Experts of a small language model: 4 picks a token.
Below are experts of layer 4 (counted from 0) of a mixture-of-experts language model. Rows are named router (the router's row for the expert) and show model dimensions 0-127. Each number is 128 + 24 x the weight over its row's rms, rounded and kept within 0 to 255. Numbers have three digits each.
After each expert's rows: "comes after" lists some tokens at least twice as common just before its tokens as in all text. This comes from a sample of Wikipedia text that the model never trained on. Tokens count by the router's weight.

# expert 72
router:141112126115221151122142114123116154102133153209127111114157124141106104118108116136141160124158157104101127149154184155115158148086088138122119119154117136163092113134073125134114085130140133113159083096164129124136162140136140107102149161114132120096149133125120106115126151152143130108121124133142093135157143152138123133083119099144147084114133133144105122105160142113154098102121
comes after: ",", "s", ")", "\"", " well", "y"

# expert 17
router:145153113120142149136167090125146128141144119148132160126141132126084131112141108118134147123134138106077110130127116163092084136095121160107116110185098109170132144140109124085107133188160149122136099089131155092130166117123122135176164128102137064121111141138152118151132132140121166101186137113111144141165164157127117133116133093168108110130164148103142130139161079111118133128143
comes after: "\n", " |", ")", "|", ".", "="

# expert 76
router:125143130145185127135135136124136157113127156134154116122136168171148095131158124135160175124166164132088178139154157152126137146116109142132118126129142124139131141109125078093073114148137143101111153157145141137118169131135133120169134152155092066138137141156135153142152114176172119147137101112114129147155154141090123154143153106109169138109133127129068093153131092099110147100118
comes after: " is", " as", " was", " to", " and", " with"

# expert 32
router:140133126133165105137132134123129137089135155165141145128169128122115124110094115094138120109132153080120135155178113151172133134109163174153099169136129106151101146155112112105119081179161120136127121115128118161098164138118127107137139142092138109076090144162138097097132085131149130134143092127135153121199109132116114125142153113143127107116166132152144115167108089141162175115148
comes after: " (", "-", " \"", "–", "/", "("

# expert 81
router:150143078125170126152166091098118134134118126163168158131138124089134115124150132125148189104149148136122137149135131127145129140125107160119100119140113093140104128154094099103134091154151146127150106128156126143110174120127154132172141113108137057119106148143163095098126113105159125125122109122119093158147135136143128099116098113119160136113140138104065095161138127153133172068160
comes after: "=", " 1", "\n\n", " =", " 0", " 2"

# expert 0
router:175145118129131138130146133115122144141140137140145166141150145145134077142096124111166147102182169111127152198114145139101111120092110156103115146110102129128088123163142121137134096144135111126145140123204180145133151141119121147180139113158132077122140147122111059128156129147145120105184134138151109124140153130099146092135103091137121106140126123155118134128136107133144165124101
comes after: "  ", " 0", ")", "%", "0", " —"

# expert 60
router:140149113158196140098167118120136155128132139124117162174132140113145118142094142106136158144137130092123175131145155149150122158129145160112115124139087157118098119145120107097123101156165119119138134116118170071108151135132121161150149138153137100134098123135096120124116100159167143084126129121133144123165105101113152156143090137129127133110165153125119090158173078162170177101142
comes after: " |", ";", "|", "–", ":", " ("

# expert 19
router:132152124096140160145125115135136149103122164126160158121134156117108117131114108102128140145153136132119166160149162133174132092110100186127107131153100152123122154125111121102082118148134136148166147151159170105137134088137156150194180143143135115131126126122115115120182105147221167129152123126118114122133124157148137141122088144133138098124145137122098085143106130153157136105156
comes after: "=", " =", ")", "s", " such", " Born"

# expert 61
router:127145130135136140149146148109140140115121164145139112127164137103100106115152138112108131106168117124103109145136149207114129154091111143122115171136080144135090146118092116110069107127151122174122177141136135131111137120110156124158159145121154120127132175126126138159181128106162113147152122100165148142134178132125111126111137130131144118155133129145108117130191116109188178123170
comes after: " the", ",", " United", " of", " in", " New"

# expert 69
router:141132125115149135128124117126123105117097126136142170141113130147124090104112110064160143101179135083095146127152129173102116119110113149160116174145139131119123148171149147100116085162126189133125092154160143151109154123118138161166151133123138142085113155146138134119138091127185122153167160103117117163138162125107118156084102121117122132135157178149130134128173115143157118118142
comes after: ".", "=", " |", ")", "s", " ="

# expert 29
router:153154099122134137148131125099124151090138153143144150117138120113123065124113149113147177093166186126121129171133136164120115112049121160125121150125105114124094126155127105140106098134150146114160135102162146135130158142138106154165135135152128096097133150140142090145146101180132105101149125127152106136181146127115117138104115119107120094114141142119098128142123117196129165084117
comes after: "  ", " |", " 0", "|", " 1", "%"

# expert 25
router:142155109130181161105160132109122171120136145140143135132163111101124111176123086144131146114137125095126154138120124156154116127139138173118106166129104138118109135144130112048128095181136125094157149101147140098120146130117165123127160133108135125134090141116140113132130091178138155109103160102140165132166113101166136168138104148124145145080161141148139090173147106159141153117118
comes after: " |", ":", ",", " (", "–", "|"

# expert 62
router:135121093119151159139136125071157122099116198131134139105152127088111099137127158134119114100150125107099098132157157194109105154099109179126130157103111125142091132134137111114105093141167152122104136148105164127128155147123160142146152110117169132122157136173111120134178116094151152154173125121131142138139127093136097130098148109130153113134149127143106127150159116153151155073143
comes after: " the", " a", " The", " an", " his", "The"

# expert 21
router:110153117126162127160151098143143149120122183151140116158148129131123103120116103075153140130128128136096098170141126118141103144068113170147126155150120113139126143112081144140129135146162143106134110154163144131126143092099119107187181121157130074114099130160100130144138119159182146142129143071140134111137116093116142098082129116090133112128159129130119118152157102141167118120093
comes after: "–", ")", "2", "\"", "1", "0"

# expert 82
router:154158147118162119140104139099162140083168114135148114130156120126126133153104093135116148142142141107114123136170127180135130115104112168123101136122129111145094158136132142119117120159142121146136131139174168117100145106154135153160132143086161132109126185154138124132158123113175110145136162090153125181183147108138113164110117058102131136103144130122139091172125120109106157083140
comes after: ",", "ed", ".", "\n\n", " known", "d"

# expert 79
router:178165130140141139183137142158128165129113152165149178121124133116103123122090115131136137123143125089070124152142153141112141155102112138105115136180131143159091151110106114120080128127149169099155101098124107159113141137092133092137147108111120094102081158123143106117172123137160121130160166144144132143105151117131127111158103110153138126084131145147111124150148149124110125074180
comes after: " the", " a", " and", " of", "al", " World"

# expert 67
router:145123114109166159150112118124095177100122141143115105136155135104092124162106107071129176135162135135113155124171121121141133143090135130137124150140087109169126132208126128128101136155131188139128119148149132082101120108131127154140152130122123122107141154139109125119158093116161103101134160079119085138131144107169142102096132115130123128122158140152091126156115099103143168109168
comes after: " of", ",", " in", " to", ".", "ed"

# expert 95
router:154174110148122148148116101137137151059135147165142166153127131131146078156102118139133134130140140101108105163131152140121103141101136154107088138145096140138132110155148142082102114170154170125137165122137156146107128172108113085131147162141137134128149160141112121124128077094170145122124119086118116113151161124103093127128118088111122097106183161125067112157124126127129144143130
comes after: "'", " in", " to", " for", " on", " with"

# expert 55
router:116135134120152144115177129123137137127110165169151118146145108112147130107105150096119141096188175084107126140140127140165129125112128135107122099125119114139119122166104113106116118155155171138123130103170186134094154102148105145155155162133108139086143184111128107146111115138145135110148147106116095149162172122121130118100130116138126108059158168129137085155125111148123163095162
comes after: "\n\n", " |", ":", "-", ",", " of"

# expert 45
router:165124114102165138144143121106107133149090162170113136134121120128077080146088126108140127155130144106075148116159104135155112115120121111137147134120084140115141135187106105079121139129133148126130129125144150116085131133136135133132141146100101088121132164175137107182153118093209139101155136104110110118145184159156129101140151130142152130155151122155147126126119105136139158099129
comes after: " of", " in", ".", "'", " to", ","

# expert 22
router:116141141139141134104142132137137147130159138146122125146124134113128141106139100128168125093170187098121107168119146124164156128092093136173129115162130106176105117160093156114125126130153139107155122120182177115080125098138115132141109144145113145092147176104121132169108124139160111123141153096135124181113161117135141166131151108125142160101174124161113097118160097143113150129181
comes after: ",", " of", ":", " the", " in", " and"

# expert 39
router:090150107124104166122167138127125145104150149159116139143142141118091115147112156130166143103145153093094129153143121176175080101087087177117104117138111105167104135153090133139080152134147154130114114107138131143099135147097170162150165128122123122091112121145145112140155128153143125132141164135107101167139152121126120080093115130107130081118145148157081097153151110120135111103120
comes after: " the", " a", " his", " The", " and", " her"

# expert 44
router:160137104087150130150148149082123161115145152171156151159135142151110108117168119102161149143139179104111131143110131150122100156083157131126068115155101087130093161157091150105119134161155125103102142148148140122109129127131150117131167143118104103133130153124129115149150083137108174155131150102107121111145147122128147130150142099147142089086131150125125106153154093157167179117113
comes after: ".", ",", " he", " and", " He", " that"

# expert 75
router:125174102097166136139109130108109096095113166166143116112121128141111132123121128089143152127160142078121118143156153147117116110114105163136108157108081131120102167137096118090111124148142200158112128122168127147078141106131120145147132137141143121079133173149132131123136081143171096137144125132128148149120169091101124121115103100126128124097138178124100138154165094141171108106134
comes after: ".", "=", " =", ")", "\"", " season"

# expert 71
router:121153089131133141101162139094112132127125140145129141112117114117110124133146161132143119084171136120092105136167174171086132097103121172122111124113165074152126109122081157123080140136156147128105119112147149149140147117099149131156170151156123095110113129169138122170146098133195122109150136120136105125147145141152139121117101097151126144093144184141135109135157122131122156088174
comes after: " the", " The", "The", "|", ":", " a"

# expert 94
router:124126133131165148164139161112134154115116152136140148139149132099123093128138144108131172089124128122102122130130152136136148162094153173115090144123074100118132193116121119146098121115139149129137128136147165139123165168119116168177151147148168091114103140119129149185144103120157106181145120068156128111130155158135156083073130112137121115144129150111115105166147141121144107135143
comes after: ",", " in", " 18", "19", "–", " ("

# expert 53
router:132164130118146157146160115097150132126098150158162146149165121128094122127122128110129164152152135111093134158130181145124153132115131148134131114126109160153108137162126092119106154160154125123161133078165112123098164143132132140177130109113153115118091131132110122116166132154128139150150110113109100183109162144114122100132125098147139128123165125137075091152166107157178146075185
comes after: " of", " a", " in", "=", " and", " the"

# expert 47
router:134177115119167147180154122139096159136127167161135122142145133113092131125126145101136114135165139066106141148162120164125100070098112165110123127137140104151102148119113101149077137113150148097103110148140156132110172141099140149139131141175129119113082122150149119125155114124176115141149120116133096129103121131158134123123113074127139137070174125132097119159148126175109130111134
comes after: " the", " a", " The", " his", " this", "The"

# expert 30
router:132137106136149135133123116110151142126071144145172129134152132159113126117165118091125156131178143137107130125140169141148084121089128130119096144158095103122132153133121150121117125172152161139139122086133198116106161131145146133118152148115154057126126161168137090138143146155141136152160123168101140143153132115120136162130099108097179114095177117125094112146162129144128145115162
comes after: "\n", "|", ")", "\n ", " =", " information"

# expert 2
router:112121134115137161122133145105146195116145153178131106102161133124137109110149121135130137102147135060096121135137142157126138109123135144109114137132114099140127148168083137106106111150145199149131130117146142129080161120113152145167129154104118130099076145159134130126139085123133148132111138095119146112170131117106078114132132114136156111138153180132076083132135128159137155098175
comes after: "\n\n", "|", "=", "-", "\n", " \""

# expert 31
router:131134136177117163126144141076144133129123125173145115153142126113130112098153130097171130087158117141139145159118117159122144159114117118125123086113109123161117131142112153132093121184153147123135110122185124095097147154109142146190136118094116116101088135184149138138143090133155116102138141112121110122166185137140138112107109148120117113123154154152079125125156086142149174136157
comes after: " |", ",", ";", ":", "|", " by"

# expert 56
router:169136097109177132178155115114139146111121176154118107130156150129131097168121106136177159122136160120101169148119124159135158125102127158125133135111092112116142118127106129102122133142168143133095137090156125128147139142058148170167170121090138128101108120135124113139119148181147129124141152133085113148149120142141122093136111111122160128089176158153115139147150110172142145101158
comes after: " and", ",", " of", " with", " to", " is"

# expert 46
router:135137129122151121126147108094172191126134169135147176095173122143114132108116132097144148131143144105095111177160134161115111137095133155141109115111123086106098136166113136128098106171166159121110133124143134160067145113140124120144130156118122110114097159121129121185161114129155115139142112116088104136129194087157107146150107129139135103102159137109096122155130127146139171116123
comes after: "-", " a", ":", " is", " an", " his"

# expert 3
router:131135109110183146137165128104144158121139120134137099122138111113149122111128148107137146143149171046104117145147133134115139117071109144122098149151143111135094128161093132102119102151147148125172156124165158123079146109104132120179155129165115137089101138185146108128147085140146142103134110092121137131198166131144123132140132126120140078112157132133090143145126124138116125110152
comes after: " |", " (", " \"", "\n\n", " ", ":"

# expert 8
router:140141118131183113147103091117128110078143125151153148123128119101143116104122129132140136103142147088112119187153114148167122111082098155132117126123116116119110144116147126116123131178140144121144096141170130134109215134100153102157127150109149122117102126167134068134122094159157159144162136141130136129158159126130139148143086110082141132138177131099094112165157114142124119095141
comes after: ".", "-", " 1", " 0", " 2", " 3"

# expert 89
router:152131107134142174164141130092109154105113114147154119149139176143131100086114097136155128153151153085107135130175128149164089133119090160149093135136117131130073163143137127079142124125149161146170152116137139139097137136130114150143099174119122134126123165118120093145142110161129127156136151105146118157147143146137132146106109074109181109134158131106099118160159107118156157076123
comes after: "-", "=", "ed", " due", " non", "ing"

# expert 10
router:153127097163140117131130133127121150144119143122139105174134145149131125139167142124166149146151138082091118155164156184134108135125141163125134125178115145152146163158106106099129125135137181107120135117134117143152151090130118124140168182132114143098139155135082086130155131106200142136122123130121100172122135106162167124119102130124124134125173153151104088170125088154125167116115
comes after: " of", "s", "'", " part", " University", "ion"

# expert 26
router:136126116128160125125103140127121135091100153141136143108132123121148067145123093060128183132168134076105169125161140137111125126104126131103104149128119102176108138165113147094078114124140163145143100155185149147111170112149146170134136136117128142090120120149129146156128089146185114158150148117118115160128179116124124111085130123155118125109135154125106148130141094145144129138152
comes after: ".", ",", "s", "=", "\"", ")"

# expert 18
router:145138150133185142137173120099129152107121137172189150143148127123128111118158136105187174105145132107092113171140107151112114133117125166118114143119128108143094151135099136143092128155163148126164114132186115149096161106109130112166137110167148111104117129141128105114133127142130123125175148093124124121156134078110125166118122130127137113111149127152094125194099099166106120124158
comes after: " |", "|", " a", ";", ":", " and"